{
  "n_layer": 9,
  "d_model": 256,
  "n_experts": 128,
  "experts_per_token": 6,
  "d_expert": 32,
  "d_shared_expert": 64,
  "activation": "swiglu",
  "moe_layers": [2, 3, 4, 5, 6, 7, 8],
  "router_score": "softmax",
  "normalize_top_k": false,
  "routed_scale": 10.0,
  "balance_loss": 0.00504,
  "balance_bias": false,
  "router_z_loss": 0.0001,
  "init_std_router": 0.0127,
  "lr_router": 0.000544,
  "vocab_size": 32768,
  "norm": "rmsnorm",
  "norm_eps": 1e-06,
  "tie_embeddings": false,
  "optimizer": "adamw",
  "lr": 0.00114,
  "beta1": 0.9,
  "beta2": 0.95,
  "batch_tokens": 32768,
  "seq_len": 1024,
  "train_tokens": 253800000,
  "steps": 7746,
  "dataset": "wikipedia_en"
}
Below are experts of layer 5 (counted from 0) of a mixture-of-experts language model. Rows are named router (the router's row for the expert), gate (a neuron's input weights, with its number), up (a neuron's input weights, with its number) and show model dimensions 0-255. Each number is 128 + 24 x the weight over its row's rms, rounded and kept within 0 to 255.
Before each expert's rows: a language model's description of what the expert responds to. This comes from a sample of Wikipedia text that the model never trained on.

# expert 39
Rankings and achievements. Nouns and numbers about awards, ranks and sports feats, such as No. 1, best, first goal, debut, last time.
router [162  89 158 109 126 133 128 115 107 138 119 118 174 127 119 134 141  92 129 108 154 156 128 109  97 110 130 143 124  89 138 135 124 138 102 121 120 128 121 100 106 101 139 115  69 196 106 110 155 135 161 130 128 146 121 100 116 134 132 123 138 149 132 136 188 122 157 184 188 158 137 109  99 152 119 110 106 118 136 158 105 163  93 150 140 132 164 181  84 144 174 135 109 128 133 152 105 111  85 108 115 138 109 129 119  95 121 114 103 127 139 144 140 159 116 127 117  88 143 124 154  99 156 107 158 134 110 119 120 122  96 151 161 156 129 120 110 142 133 138 100 114 145 165 139 152 145 162 112  84 128 124 125 152 110 148 113 108 107 137 169 170 130 109 122 113 118 125 125 116 118 153 157 110 122 130 121 148 128 119 110 125 114 154 134 151 124 119 138 178 149 177 139 117 116 130 154 141 142  96 148 127 149 120 102  97 171 144 140 151 132 168 139 116 159 142 125 145  88 121 128 140 234 145  97 148 127 124 116 133 154 161 120 135 130 143 185  74 201 146 122 142 112 160 115 136  80 131 102 148 114 113 143 115 142 164]
gate0 [166 154 166  97 136 141 158  89 102 173  99 113 133 108  90 128 151  88 129 177 143 141 103 160 175 139  96 123 138  97 110 162 103 144 187 124 121 157 128 117 104 109  98 128 120 130 127 123 135 124 130 126 115 168 131 131 142 111 132 159  82 102 152 139 155 120 143 113 121 106 120  93 131  87  99 130 126 133 129 186 150 156 146 100  93 156 111 128 131 136  94 151 133 137 118 152 193 166 115 129 110 140 139  93 141 123 131 132 151 128 169 163 119 154 123 110 115 129 158  90 127 159 148 126 108 131 139  94 113  95  81 138 175 147 112 100 138 138 165 106  94 131 148 178 156  94  98 140 117 126  94 126 131 125 114 140 105 146 106 127 102 141 132 127 115 121 155 102 139 144 120 122 145 101 117 131  78 151 148 131 101  97 137 133 153 134 171  94 154 110 125 139 148 100 111 146 161 151 152 106 115 131 134 141  52 139 127 115 134 109 121 125 127  99 109 158 117  96 111 102  94 178 156  95 105 120 171 100 138 146 104 156 146 120 166 117 145 130 109 100 143 103  80 134 106 141 141 120 133 138 188 128 150 112 173 125]
up0 [140 165 151 119 126 153 126  87 128 168 123 107 139 153 106 123 159 110 122 176 180 110  87 184 155 100 103 133 141 154 119 119 100 117 144 152 124 140  95 123  94 168  75 113 121 130 131 156 123 155  82 157 121 166 148 115 101 121 134 138 100 110 120 124 121 191 122 101 107 115 134  85 136 115 109 183  91 125 130  89 155 130 120 119 108 145 140 152 128 161 142 161 120 125 121 196  95 127 171 126 130 134 127 153  90 149 116 109 155 126 127 111 111 151 130 157 141 130 180 102 149 114  64 116 103 122  89 110 161 157  75 133 163 129 126 145 148 116 154 109 113 155 154 174 104 129 114 131 124 140 119 145 157  72  97 154  92 155  89 119 126 131 113 104 125  98 167 144 128 120 104  89 147 112 126 128  91 128 138  97 124 120 147 142 114 133 139 109 114 130 142 125 140 126 136 142 109  92 136 111 138 125 137 124  98 151 120  97 152 123 125 136 151  98 115 150 107 166 124 112 122 140 139 123 117  87 140 136 133 109 142 135 154 139  99 129 168 144 143 163 119 144  51 174 100  87 104 121 128 145 138 142 107 116 168 142]
gate1 [107  94 132  94 139 162 125 134 106 175  95 136 135 146 139 111 142 154 161 133 125 131 157 142  96 155 140 122 137  99 116  85  96 149 133  82 120 140 142  87 129 140 145 103 150 151 128 127 131 113 121 159 124 119 122 138 143 114 156 171 105 130  82 102 135  74  91 115  84 123 162 135 125 131 103 161 152 107 146 142 118 110 124 128 129 155 132 139  78 152 166 174 131 140 123 144 158 171 114  98 104  76 120  97 120 129 129 120 108  99 164 130 102 143 119 127  91 110 103 134 131 135 119 154 103  88 120 139 141 149 100 131 148 106 146 141  91  81 114 142 135 169 135 119 165 147 148 142  73 115  76 173  93 140 130 150 145  93  98 126 169 126 176 122 141  99 170 125 162 102 122 141 161 116 114 156 118 186 103 146 158 122  84 166 111 141 102 113 147 174 106 120 135 113  80  93 109 157 146 150 120 161 103  84 162 139 103 150 176 145 108 147 135 130 118 115 109 150 151 122  98 136 134 144 112 149 122 161 134 145 130 160 119 116 151 158 120 140 134 123 154 144 170 113 133 164 149 147 124 156 107 121 125  92 128 133]
up1 [173 125 149 146 138 110 149 132  95  93 142 124  97 120  73 120 141 139 106  99 156 106  95 121 168 150 151 148 107 145 141 117 101 122 119 128 127  97 146 131  87  76 127  93 116 124 152 124 137  70 123 120 127 139 130 164 102 137 157 106 135 105 163 155  99 131  99  98 106  96  88 139 113 101 138 159 134 108 155 118 130  75 177 105 127 119 137 163 145 150 141 120 107 119 114 109 102  83  91 174 135 106 135 149 130 132 129 141 129 136 121 138 108 150 132 144 132  98 100 140 169 117  95 138 136 105 106 141 121 133 124 120 113  99 118 147 137 119 133 144 134 133 116  86  71 116 166 115 147 145 126 109 102 186 105 144 117 104 133  86  94 102 119 107 176 103  93  89 143 114 115  98 111  85  79  97 144  98 106 117 119 111 120 141 148 158 106  77 153 117 140  91 126  74 132 112 150 113 102 118 126 140 133 131  98 149  99 115 106 122 129  77 157 148 123 111 129 115 132 110 139 112 161 132 144 152 126 148 153 108  97 131 117 148 135  92 154 142 105 137  93 166 101 124 154 154  84 134 206  97 135 167 111 110 123 132]
gate2 [ 98 102 113 106 120 115 119 145 121 163 160 135 106 101 124 124 113 122  76 165 146  84  83 116 107 103 101 147 141 132 101 139 116 124 123 122  88  68 140 139 144 133 129 138 123 111 150 118 164 117 103 115 119 141 113 130  95 126 114 126  95 171 137 125 151 108 118 120 122 164 102 119  93 138 161 112  68 154 126 120 153 178 141  99 119 127 177 141 165 111 117 145 144 155  90 136 143 126 143 125 165 104 114  97 122 158 121 111 142 113  61 125 133 105  79 147 118 103 150 117 126 152 118 135  86 130 109  69 125 132 131 120 103 127  80 146 100  73 142 126 142 141 116 140 135  90 103 145 116 123 152 137  81 125 108 126 110 128 125 161  81 118 161 155 125 135 123 143 131  99 134 144 147 147 142 158  99 192 110 145 107 105 145 111  84 126 114  99 127 143 116 150 156 117 111 164 111 105 151  67 179 119 166 125 151 142 130  99  78 112 130 126 164 103 118 105 166 117 127 117 185 144 118 102 106 125 107 117 157 117 100 158 142 126 120 125 114 137 161 186  80 118 152 110 125 126 124 119  94 138 124 129 138 149 119 110]
up2 [170 134 129 124 140 105 112  97 131 115 131  93 101 113  91 126 117 112 152  95 141 128 117 114 168 133 109  87 108 116  98  97 140 124 121 140 139 134  80 144 116 121 175  97 137 138 128 143 135 147 119 122 136 119 129 123 146 136 105 101 139 136 116 122 109 171 130  98 138  49 125 139 153 135 136 128 128 130 107 144 130 128 142 121 117 126 113 132 131 108 160 160 146 128 122  67 124 109 135 127 112 121 128 110 133 161 133 139 160 122 143 159 155 106 123 101 173 121 148 113  96 108 145 144 135 122 153 101 198 125  93 136 128  86 107 143 126 114 125  74 163 121 162 148 152 106 121 103 159 145 161 127 110 156 129 126  88 133 103 142 119  69 121  89 125 128 141 138 138 117 144 105  74 104 119 110 172 131  81 172 115 138 137 125 114 125  90 130  64 107 161 112 167 115  98 148 142 106 125 144  95 124 134 176 101 105 180 110 142 189 123 159  93 103 153 139  97 137 105 159 164 156 118  93 140 135 152 121 178 124 134  70 106 151 147  81 107 132 170 117  88 101  97 136 127 124 162 111  98 132 140 131 119 139 140 110]
gate3 [125 145 135 143 105 143 124 121 117 131 140  86 130 134 116 125 139  80 143  87 126 131 109 106 130 163 128 110 117 132 120 188 139 104 140 124 129 143 159 127 139 129 141 159  93 158 170 105 175 124 118 130 158 152 132 146 119 108 107 112 116 109 158 138 159 115 137 139  93 137 121 123 117 120 102  96 167 107 116 165  71 120  95 161 138  97 131 158 134 130 176 136 102  75 111 150 155 106 131  94 143 173 158 110 120 101 109 123 177 141 120 118 140 154 131 114 119  83 157 132 176 101  90 122 132 112 124 101 119 171 111 149 135 130 126 117 146 139 137 162 104  89  87 100 118 127 139 118 143 136 137 103  97 115 100 164 131 126 117 133 148 131 129  91 132 103 111 139 100 119 122 148 151 118  96 132 176 122 142 137 156 131 163 145 113 135 135 130 108 111 101 132 154 135 145 144 159 148 135  69 121 114 168 144  89 152  80 132 119 116  70 180 127 116 140 139 159 113 138  90 136  79 116 168 107 116 135 118 130 103 191 140  97 121 138 121 187  91 172 116 123 113 112 169 116 107  90 167 140 149 165 150  96 137 121 176]
up3 [147 146 134  86 140 120 110 113 108 103 131 172 122 118 139 130 133 142 122 154 148 107 162 126 131 106 146 160 125 126 145 106 131 144  97  96 108 110  83 147 120 126 123 117 169 119 107 161 122 129 154 143  70 105 109 107 127 151 135 155 143 135 118 117 109 135 115  99 150 115 143 142 126 120 146 135 117 132 143 112 169 125 167 121 113 164 137  83  92 106  78 131 122 166 130 106 135 154 113 150 141  91 123 130 163 143 164 161  82 109 161 122 129  86 139 100 129 158  93 144  96 146 140 150 127 143 133 125 130  59 139 105 132 131 152 144 129 125 111 101 153 155 149 171 158 114 106 154  90 115  96 154 137 157 127  88 122 131 160 125 129 116 132 152 132 158 118 127 159 122 133 108  94 125 168 110 120 134 102 119  92 133 123 117 152 123 135  95 159 111 136 122  69 102 146 129 129  76 125 168 135 126  72  94 173 123 197 144 120 149 161  86 154 103 127 131 106 130 115 149 118 178 152  88 128 118 108 140 136 148  87 165 140 155 104 145  79 180  87 124 137 154 135 104 142 169 146 120  99 125  94 106 159 120 143  86]
gate4 [166 136 120 112 130 131 129  97 124 113 147  79 145 100 109 149  96 139  98 112 138 179  96 133 155 119 134 134 179 139  85 132 154 124 123 141  87 127 163 123 111  65  87 153 125 173 102 118 112 140 136 144 125  98 161  82 145 105 125 114 147 116 115 139 120 124 186 118 140 152 105 108 115 145 124 105 112 158 119 115 164 126 105  83 121 144 102 150 121 172 146  88 153 124  88 109 117 101  99 151 154 169 110 105 125 119 143 117  96 119 113 138 117 116 120 143 125 129 128 149 163 134 176  79 135 149 157 167 110 136 156 113 171 125 133 101 135 149 121 104 152 116 143  86 120 174 152  97 143 106 131 140 121 157 115 129 108 121 115 138 124 127 133 100 134 138  57 131 175 159 166 137 123 182 129 148  48 162 153 115 100 151 133 105 163 162  88 136 140 141 124 142 142 117 132 184 119 144 180 107 126 134 128 137 141 140 116 135 121 102 133 169 122 131 131 102 126 118 130 145 155 114 111 103 141 120 153 109 105 160 122 138 110 144 124 184 121 104 157 138 116 155 164 130 117 139 111 135 114 171 131 158 152 165 131 128]
up4 [119 150 128 117 149 106 104  61 115 161 183 148 109 142 149 103 133 127 157 115 123 129 138 182 146 113 157 133 117 115 152 106 123 118 145 116 120  90 138 106 136 147 132 127 138 134 166 127 113 106 132 173 141 165 130 131 147 100 116 131 128  91 102 125  99 108 141 120 129  91 143 150 118 154  72 107 136 128 146 102 118 130 163 156 108 127 134 104 118 109 124 112 107 128 143 124 101 125 111 129 150 159 130 155 127 111 111 129 142 122 145  64 108  90 124 138 159 133 143 126 138 128 121 147  87  52 110 143 128 126 125 112  95 138 102 144  87 152 114 143 106 120 123 161 132 135  79 138 147 131 123 136  97 105 108 119  61 114 125 129 133  97 158  82 118 120 145  98 160 112 137 132 116 129 116 109 125 137 113 134 127  98 156 110 140  95  94 124 119 154 100 105 179  56 166 150 110 118 155 127 107 149 119 140 140 131 122 109 158 149 123  98 148 142 137 139  43 156 125 106 144 207 138 207 114 150 143 160 124 118 108 138 138 132 110 114 124 150 139 122 120 149 132 128 168 119 185 153 124 177  90 115 141 118 138 134]
gate5 [135 100 120 108 115 143 121 114 146  90  78 120 176  84 116 120  97 110 110 112 103 174 113  97 148 110 156 123 156 158 174 138 130 156 112 131 115 155 151 109 100 128 135 123 128 150  99 158 122 156 114 139 127 152 154  89 124 129 103  92 140 156 113 135 158 183 193 162 122  92 125 104 127 134 124 127 138 153 117 128 110 118 111 143 119 134 141 143 128 169 185 149 130 115 106 150 122 133  81 141 120 156 119 143 133 109 101  97 115 141 143 152 150 201 119 193 146 142 123 131 112 143 170 101  88 141 135 109  96 158  83 105 143 151 149 122 151 133 136 116 121 105 107 158 114 145 126 151 126 141 122 111 143 154 139 119 105 105  91 105 143 148 111  88  89 156 148 135 155 149 124 162 131 112 144 107  86 132 136 101 107 159 175  79 119 156 115 127  87 145 166 132 148 121 149 172 114  84 115 127 107 121 134 106 116 114 148 144  99 111 146 109 110 111 165 114 143 178 129 152 142 123 119 105 120 113 135 154 139 166 155 148 107 121 118 128 125 107 197 144 126 142 145 177 142 144 129  94 118 147  98 108 157  90 152 125]
up5 [135 111 147 127 145  90  85 122 130 137  97 108 156 120 114 130 150 101 129 127 157 126 114 125 163 110 151 123 135 162 111 126 134 149  71 170 112 154 139 146 136 158  98 123 143 148 122 126 127 123  75 106 143 184  79 115 142 155 132 122  99 185 135 120 144 171 138  99 103 102 152 112 118 110 108 137 122 124 131  80 133  92  99 129 127 130 168 128 143  77 119 144  95 143 136 127 152 145 129 151 165 169  94 139  96 146 135 124 129  90 118  98 172 177 121 141 129 155 129 117 120 150 144  93 136 120 133 111 135 133 114 130 149 136 121 136 139 161 124 115 133 127 100 138 108 172 150 128 155 102  95 122 134 112 122 121 156  70 101 137 159 166 102  86  97  93 109 109  83 123 129 150  73 128 183 106 151 133 195 115 123 147 139 130 144 164 117 150 112  95 153 124 133 137 166  74  87 133 104 111 107 141 127  97 125 104 181 153 119 127 146  94  93 130 151 142 133 188 143 149 154 102 167 106 131 112 148 165 120 130 148 137 104  99 123 114  94 107 146 146 113 132 156 127 133 151 141 118  91 150 103 125 138 155 153 148]
gate6 [132 110  93 122  83 127 142 191  84 118 145 103 146 104  98 152 110 118 100 166 162  92 115 139  88 133 143 138 110 126 125 149 108 133 156 124 144 100 162 115 127  77 114 108 145 153 145 139 160  82 131 110 125 124 160 145  83 122 111 140 113 135 106 138 138 125 117 151  81 113 119 170 129 129 155 151  72 126 144 106 145 129 111 110 147 123 167 151  72 165 101 119 113 174 114 130 108  99 120 115 197 147 129 116 128 118 115 119  96 173 160 151 154 106 118 105 131 124 170 130  95 112 106 136 148 128 147 111 123 115  52 149 129 130 122 115  98 134 145 112 140 152 128  90 123 118 135 140  73 135 117 139 111 132 126 135 127 141 152 118  86 119  74 148 130 120  79 140 113 132 118 130 164 107  93 148 142 132 137 175 134 148 146 147 120 158 135  81 159 136 129 106 120 162  90 162 132 165 136 136 115 139 115 110 119 124 102 127 119 108 163 162 112 154 141 180 132 128 121 138 131 103  97 154 100 141 122 137 163 133 123 150  91 144 100 117  99 139 122 163 136 102 100  81 155 145 128 144 146 126 162 124 173 150 112 179]
up6 [156  82 123 137 157 104  66 156 118 147 179 121 119 133 141 145 116 131  98 192 147  97 116 123  68 139 106 157 116 167 146 116 173 169 172 127 131 112 128 125 122 138 119 134 152 129 136 134 116 117 142  87 132 112 153 133 128 156 113 104 129  85 104 107 109 114 115 164 119 139 136 148 135 119 121 129 125 112 131 114 116 120 103 145 152  85 115 107 109 143 133 104 138 101 145 114  89 164 138 133 150 148 152 122 150 120 109 105 139 148  97 136 164  57  98 142 119 169 137 109 129 143 142 119 164 124 110  94 149 121 126 124  75 150 107 133 110 144 150 131 115 154 101 127 152 125  94 163 102 153 130 132 115 138 113 103 142 141 156 144 145 160 121 170 102 167 125 103 130 134 102 110 129 143 131 146 181 149  94 119 130 117 141 148  92 146 126 128 164 120 127 153 121 117 102 170 140 126 130  68 150 144  92 116 124  79 161 139 148 109 149 108 127 155 139 127 141 196 135  89 162 102 144 113 131  97 129 114 142  85 133 125 144 137  82 133 110 112  78 149 152 130 107  99 133  75 114 148  76 119 148 154 167 166  92 141]
gate7 [124  97 115 157 119 130 132 106  62  90 163 104 139 177 156 143 162 136  99 116 144  71 131  98 119 135 119 109 159  91  86 102 129 135 102 103 137 101 162 113 127 127 137 135 125 147  71  93 137 105 187 139 105 123 113 139 135 112 166 120 115 165 138 129 101 147 101 152 146 159 104 173 113 142 125 164  89 116 128 123 141 118 142 131 132 133 107 128 107 108 139 144 161 148 167 165 149 146 151 119  89 146 117 189 164 102  92 122 128 153 137 129 122  93 102 144 130 144  83 149 164 158 151 113 184 149 123 133 113 142 130 138 101  93 105 142  98 151 105 125 135 147 140 117 122 151 145 142  66 116 130 128 132 157 127 125 148 162 161 119 170 119 124 135 129  68 118 110 116 134 147 137 138 102 121 153 144 121  90 162 152 126 118  80 137 150 142 115 143 119  95 114 149 112  92 117 100 169 114 140 160 170 111 118 145 105 152 109 119 125 112 128 148 107 122 171 123 145 122 124 111 127 157 139 146 146 118 177 169 113 123  79 152 121 120 100 126 103 134 135 105 128 169 129 115 120  83 109 163 127  85 161 161 125 110 112]
up7 [156 125 123 171 151 133 155 121 150 150 111 142  92 141  99 113 123 114 171 112  91 183 125 128 119 165 125 110 145 136 129 138 136 111  96 148 127 185 121 122 120 135  73 114 106 131 167 146 117 168  90 134 109 117 141 172 132 124 142 134  98 150 126 138 135 115 189 122 148 133 156  94 105 133 132  89 179  77  89 102 161  92 122 123 121 128 126 122 115 151 126 115 125 120  93 108 108 108 142 140 132 136 146  55 137 149 123 108 138 117 147  94 147 171 163 127 114 130 126 107 142 156 100 114 104 135 154 118 103 114 124 166 131 132 108 107 137 120 178 145 111 110 112 161 136  95 110 116 169 157 148 139 149 145 118 112 140  99 103  97  95 138 123 118 124 108 109 161 133 104 151 129 145 144 168 133 168  89 146 107 111 139 123 165 139 117 138 172 105 107 141 108 123 166 109 163 126  79 131 105  72 102 137 135 146 120  79 122 155 132 124 152 102 123  98  94 147  90 147 107 142 154  79 128 125 111  97  98 116 160 159 147 104  97 150 126 144 173 114 148 123 124 139 122 155 191 149 155 105 114 159 127 122 137  90 123]
gate8 [101 154 156 129 118 108 103  64  95 134  91 141 165 187 113 142 119 129 150 151 122 126 160 153 127 159 121 125 116 126 106 129 136 148  92 106 125 112 132 129 112  75 150 108 137 184 124 139 135  88 109 185 151  71 139 165 159 124 167 132 154 146 140 149 138 132 168 153 155 116  98 135 134 114 128 135 166 126 140  95 134 122 120 179 131 126 163 160 135 122 136 117  76 148 106 121 128 131  80  98 140 169 131 100  93  87 134 139 143 102 113  91 147 131 107 147 157 135 127 138  89 147 120 158 146 108 165 160 114 158 116 142 106 122 125  83 130 112 132 153 132 137 125 117 101 118 173 165 153 108 101 159  92 123 128 153 170 138  92 128 168 142 171 104 148  82 114 132 150 129 127 139 107 116 115 148 160 152 130 131  97 118 151  96 141 101 140 124 122 130 113  63 152 156 165 141 102 129 108  99 101 143 111  82 130 126 117 151  87 166 108 106 184 123 161 103 124 107 128 129 133 110 140 136 120 112 183 133 127 125 163 113 124 106 122 114 162 123 142 153 106 142 100 102 129 119 120 122 139 165 135 126  92 156 127 123]
up8 [143 154 112 126 113  89 140 114 158 113 185 182 114 122 104 115 174 115 153 122 110  91 119 163 121 160 157 125 112 126 146  82 102 117 113 137  80  97 129 126 180 158 134 103 150  80 112 105  88 157 166 136  96 159 154 118 135 129  91 129 116 139 110 108 171 107 108  93 163 136 167 152 118 101 137 106 142 116 148 125 174 132 102 115 125  57 118 101 124  86 160 142 170 119 134 144 122 152 114 123 149 142 117 127 135 149 123 122 103 153 128 144 112  64 139 147 167 114 116 134  94 146 152 133 128 147 159 138  81 134 151 113 119 131 131 137 147 142 141 102 132 116 131 145 165 114 118  79 102 104 131 153 155 139 121 141 173 142 139 143 135  80  86 129 159 135 102 125 117 175 131 115 111 127 148 124 132 139 140 173 134 172 143  77 135 121 114 133 109 112 144 174 151 122 130 141 144 137 152 159 151  93 133 116 129 144 122 119 150 109 147 131 124 152 128 112 124 176 105 148 123 130 145 123 115 125 100  81  64 166 124 122 132 148 124 134  88  75 106 117 125 120 123 111 147 141 150  71 150 133 125 102  98 119 103 128]
gate9 [126 130 152 137 130 156 111 120 132 100 103 142 113 110 136 148 114  48 115 106  78 117  75  95 157 120 180 115 122 160  95 149 124 137 136 105 131 162 101 131 109  92 103 141 117 143 108 144 168 171 110 149 118  91 169 143 129 137 146 115 106 132 142 104 110 151 126 124 199 114 188 124  92 144 113 145  79 154 177 107 103 150  91 133 123 111 100 142 161  97 122 138 127 132 137 127 154 151 142 119 156 123 143 120 111 121 158 191 107 133 141 120 124 142 147 116 150 111 143 109 149 118 121 103 102  92 149 119 107 140 150 122 137 120 106 126  93 159  82 128 137 107 190 118 138 149 108  95 121 125  94 151 111 143 113 114 119 134 111 143 146 133 116 142 139 135  89 120  98 135 115 161 135  93 115 118 121 134 127 164 103 150 145 166  97 119 142  99 115 127 161 140 138  88 111 106 163 166 140 112 131 108 136 115 103 119 152 172 141 104 165 140 100 157 152 147 169 144  98  79 113 152  85 118 109 138 102  82 154 163 103 145 157 124 126 141 108  88 135  97 132 167 157 114 121 132  93 105 107 128 152 154 112 151 135 125]
up9 [ 89 147 120 121 139 104 139 144 119 156 142 174 111 130  89 131 131 119 101 130 171 115 138 140  96 118 117 132  77 100 180 104 152 113 137 147 138 126 113 147 142 111 129  89 102 134 162 128 153 115 157 131 153 109 175 115 120 165 159 156 123 138 130 132 168 112 121 115  62 115 138 111 134 151  97 120 119 128 121 101 131  93 134 125 122 148 136 124 171 166 175 170 103 129 101 144 138 130 121 131 150 129 123 174 125 162 145 103 154 179 112 117  90  85 149 137  98 178  81 157 119 137  78 157 141 171 110 152 127 140 113 150  84  96 143 176 139 134 166 104 143 187 103 146 132 125 132 121 141 115 141 169 137 152 123 127 154  96 147  99  92 139  89 151 161 126 153 141 163 165 138 129  77 169  85 127 131  86 128 135  87 138 144 125 182 141 108 116 134 137  85 135 184 144 117  92 102 102 117 122 151 127 158 106 118 109 162 142 124 153 119 129 125 126 161 123 144 129 138 140 124 118 133 114 149 122 136 164  93 106 113 114 131 161 102 146 145 136 145 148 101 114 116 106 123 135 135 141 122 130  89 157 128 104 148 161]
gate10 [150 116 129 158  80 122 124 126 144 135 146  92  93 139 138 144 115 111 112 112  99  95 143 120 124 121 135 155 105 118 144 102 147  81  89 145 124 116 144 129 148 141 149 148 120 157 120 110 167 156 144 145 101  85  98  99 126 115 155 150 172 119 142 137 144 140 129 132 114 109 198 105 130 149 111  99 162 139 124 115 153 139 134 131 130 126 130 118 120 152 127 119 125 109  96 135 141 102 118 138 192 115 136 130 120 103 171 123 130 166 106 126 176 118 148  60 110 159 113 152 117 133 132 163 128 129 113 151 105 187 144 103 115 181 129 123 112 132 110 118 125 121 141  98 150 135 117 119 140  83 101 141 105 105  69 137 117 160 153 105 103 109 151 143 140 130 103 129 104 122 112 177 140 126 129 169 126 142 146 159 103 158 193 136 172 160  87 104 144 162 106  87 152 125 135 111  97 154  58 121 169 114 120 113 163 106 149 134 128 148 124 150  93 124 161 133 106 146 130 134  96 153  99 128 151  98 140 127 115 120 166 158 100 119 128 171 141 116 180 115 117 101  87 102 160 129 151 126 153 169 110 142 116 100 162 124]
up10 [142 125 119 154  90 124 127 145 154 147 103 123 135 147 145 152 133 128 128 113 124 159 146 125 124 113 161 127 171 122 169 149 160 113  94 159 107 132 130  94 146 151 104 182 124 115 136 152 136 153 132 122 120 164 110 117 121 115 137 142 131 119 132 132 131 108 145 113  71 138 144 109 142 129  96 173 131 113 111  92 193 178 110  94 156 165 165 146  68 163 113 110 137 109 120 138 128 142 119  78 108  84 142 140 153 143 107 124 116 166 135  78 149 155 143 124  86 110 150 127 135 118 149 100 140 131 133 177 120 121 129 113 155 154 108  90 140 104 119 141  97  82 137 127 106 122 121 165 146 115 157 115 150 140  85 108 101 195 148  81 137 148 168 128 129 185  87 109 154 124 111  95 128 125 139 126 109 132 133 139 115 121 125 146 162 161 120 150 136 161 125 127 144 118 117 166 117 115 154  98 156 164 143  91 164 103 108  86 145 151 145 129 102 145 160 160  95 153 124 145 121 167 112 148 160  89 141 130  96 108 156 126 125 110 138 129 136 126 139 164 137 138  81  87 138 151  96 166 156 132 138 138 152 119 171 109]
gate11 [128 120 102 123 140 126 131 147 110 125 131 191 131  99  94 106 112 104 124 151 169 138 133 108  93 121  84 117 117 166 114 109 167 103 137 116 133 129 156 124 144 111 160 125 141 123 197 129 134  93 148 113 142 138 153 103 119 131 133 125 125 140 152 166 144 105 146 142 156 147 126 142 115 117 153 100 169 113 155 157 132 167 143 138 155 151 125 133  97 133 118 124 120 140 115 146 100 114 106 126 199 128 164  73 118 134 152 131 123 125 153 165 138  93 129 107 114  98 176 122  97 117 100 143 155 117 134 106 136 196 105 128 121 106 149 156 125 147 142 187 132 158 143 143 149 146 183 139  81 133  74 140 117 134 130 156  90 171 162 158 137  87 179 137 145 120 163 188 113 132 133 148 128 147  57 153  88 120 108 151 131 160 103 134 117 122 153 117 127 141 143 142 110 101  96 165 140 129 138 114 176 111 137 143 107 140 116 159 170 118 128 148 105  82 117 132 130 116 120 124 157  99 146 174 149 135 128 128 148 153 145 144 144 145 136 164 140 123  92 107  79 116 131 141 133 145 104  95 126 133  95 121 140 121 107 128]
up11 [213 156 110 119 149 111 122  90 137 122 122 130 133 115 100 135 129 137 116 191 146 137 147 122 103  98 101 138 136 168 138 141 171 103 124 143 172 167 123 104 117 107 146 134 134 109 162 125 158 124  88 138 125 126 114 127 120 133 125  97 123 153 128 154 148 104 169 135 167 135  83 126 101 153 131 118 143 129  98 137 148 168 126 153 122 112 112 131 121 146 119 109 127 144  95 172  63 145 114 129 120 110 125  58 128 102 137 130 101 109 142 149 151 117 154 104 109 159 202 142 119 115 127 121 132 157 130 108  64 127 132 104 142 153 137 124 151 156 164 158 119 150  95 169 143 200 176 117 118 122 109 124 106 138 111 153 147 148 147 143 126 104 161  90 134 128 148 149 133 114 110  97 134 137 111 115 123 119 131  88  92 155 134 109  95 157 130 154 120 136 154 129 127 162  79 113 152 153 124 110 138 137 115 134 128 128 101 125  94  91 136 137 116  84 131 118 178  87 126 108 120 101 187 108 114 138 137 114 138 155  87 121 167 146 104 135 139  93 137 123 149 156 133 123 121 112 138 129 109 150  82 140 134 118 173 155]
gate12 [118 138  82 123 149 152 113 128  90 163  97  94 122 122 153 135 118 100 140  95 145 106 121 154 141 113 112 132 112 129 115 140 146 154  86 125 121  90 118 136 100  66 115 139 113 172 154 122  90 145 120  84 128  89 121  90 115 143 134 114 186 129 151 160 143 104 142 111  90 100  97 127  94 108 150 139 140 109 112  92  96 129 145 104 101 105 108 126 121 111 111 126 131 148 125 148 129 124 152 100 145 104 114 180 128 141 134 106 135 116 172 119  94 110 129 114 154 144 130 116  69 124 120 181 107 122 127 101 122 103  96 131 110 179 101 127 117 113  86  85 126 123 165 151 167 127 141 136 140 123 153 108  79 162 128 110 132 139 136  98  92 151 111 150 147 184 119 166 138 147 103 133 156 145  96 100 116 149 113 179 164 124  86 127  83 118 126 127  92 194 140 118 146 117 164 100 130 161 105 128 147 133 102 130  95 120 126 151 149 133 147 129  77  94 114 153 144 105 103 139 132 161 147 123 125 110 121  82 142 142 114 129 140 162 152 118  76 110 138 112 152  90 159 124 127 129 163 133 108 119 134 123 154  87 162 135]
up12 [111 131 156 136 115 160 128 143 116 142 100 153  99 123 123 154 121 163 103 126 129 168 130 111 135 145 142 127 142 141 167 140  96  63 165 132 149 161 129 115 104 158  77 122  94  84 162 118 169 122  84 183 109 117 155 145 132 107 141 135  76  94 128  96 116 133 129 149 146 148 158 142 145 110  93  99  85 126 145 120 125 161  94 122 124 103 165 105 176 124 135 121 118 105 175 138 122 152 109 137 111 129 116  94 102 120 118 123 161 161 116  83 123 109 136 156  93 145 150 130 163 132  93 132 142 126 134 170 181 136 134 144  95  81 130 149 112 126 158 101 151  98 118 133 155 126 115 136 149 146  84 151 176  90 152 103 145 137 105 156 119 123 131 131 101 117 130  76 102 126 135 104 154 124 141 161 111 103 143 104 119 108 139  92 148 146  76 118 134 133 108 146 145 156 117 106 123 158 153 154 124 128 148 125 160 161 126 175  74 119 103  98 115 154 114 148 159 133 127  88 127 127 112 123  96 158 114 150 100 107 121 167 141 158 128 149 170 169  93 147 139 149  88 116 139 123 150 153 126 132 150 153 108 136 101 143]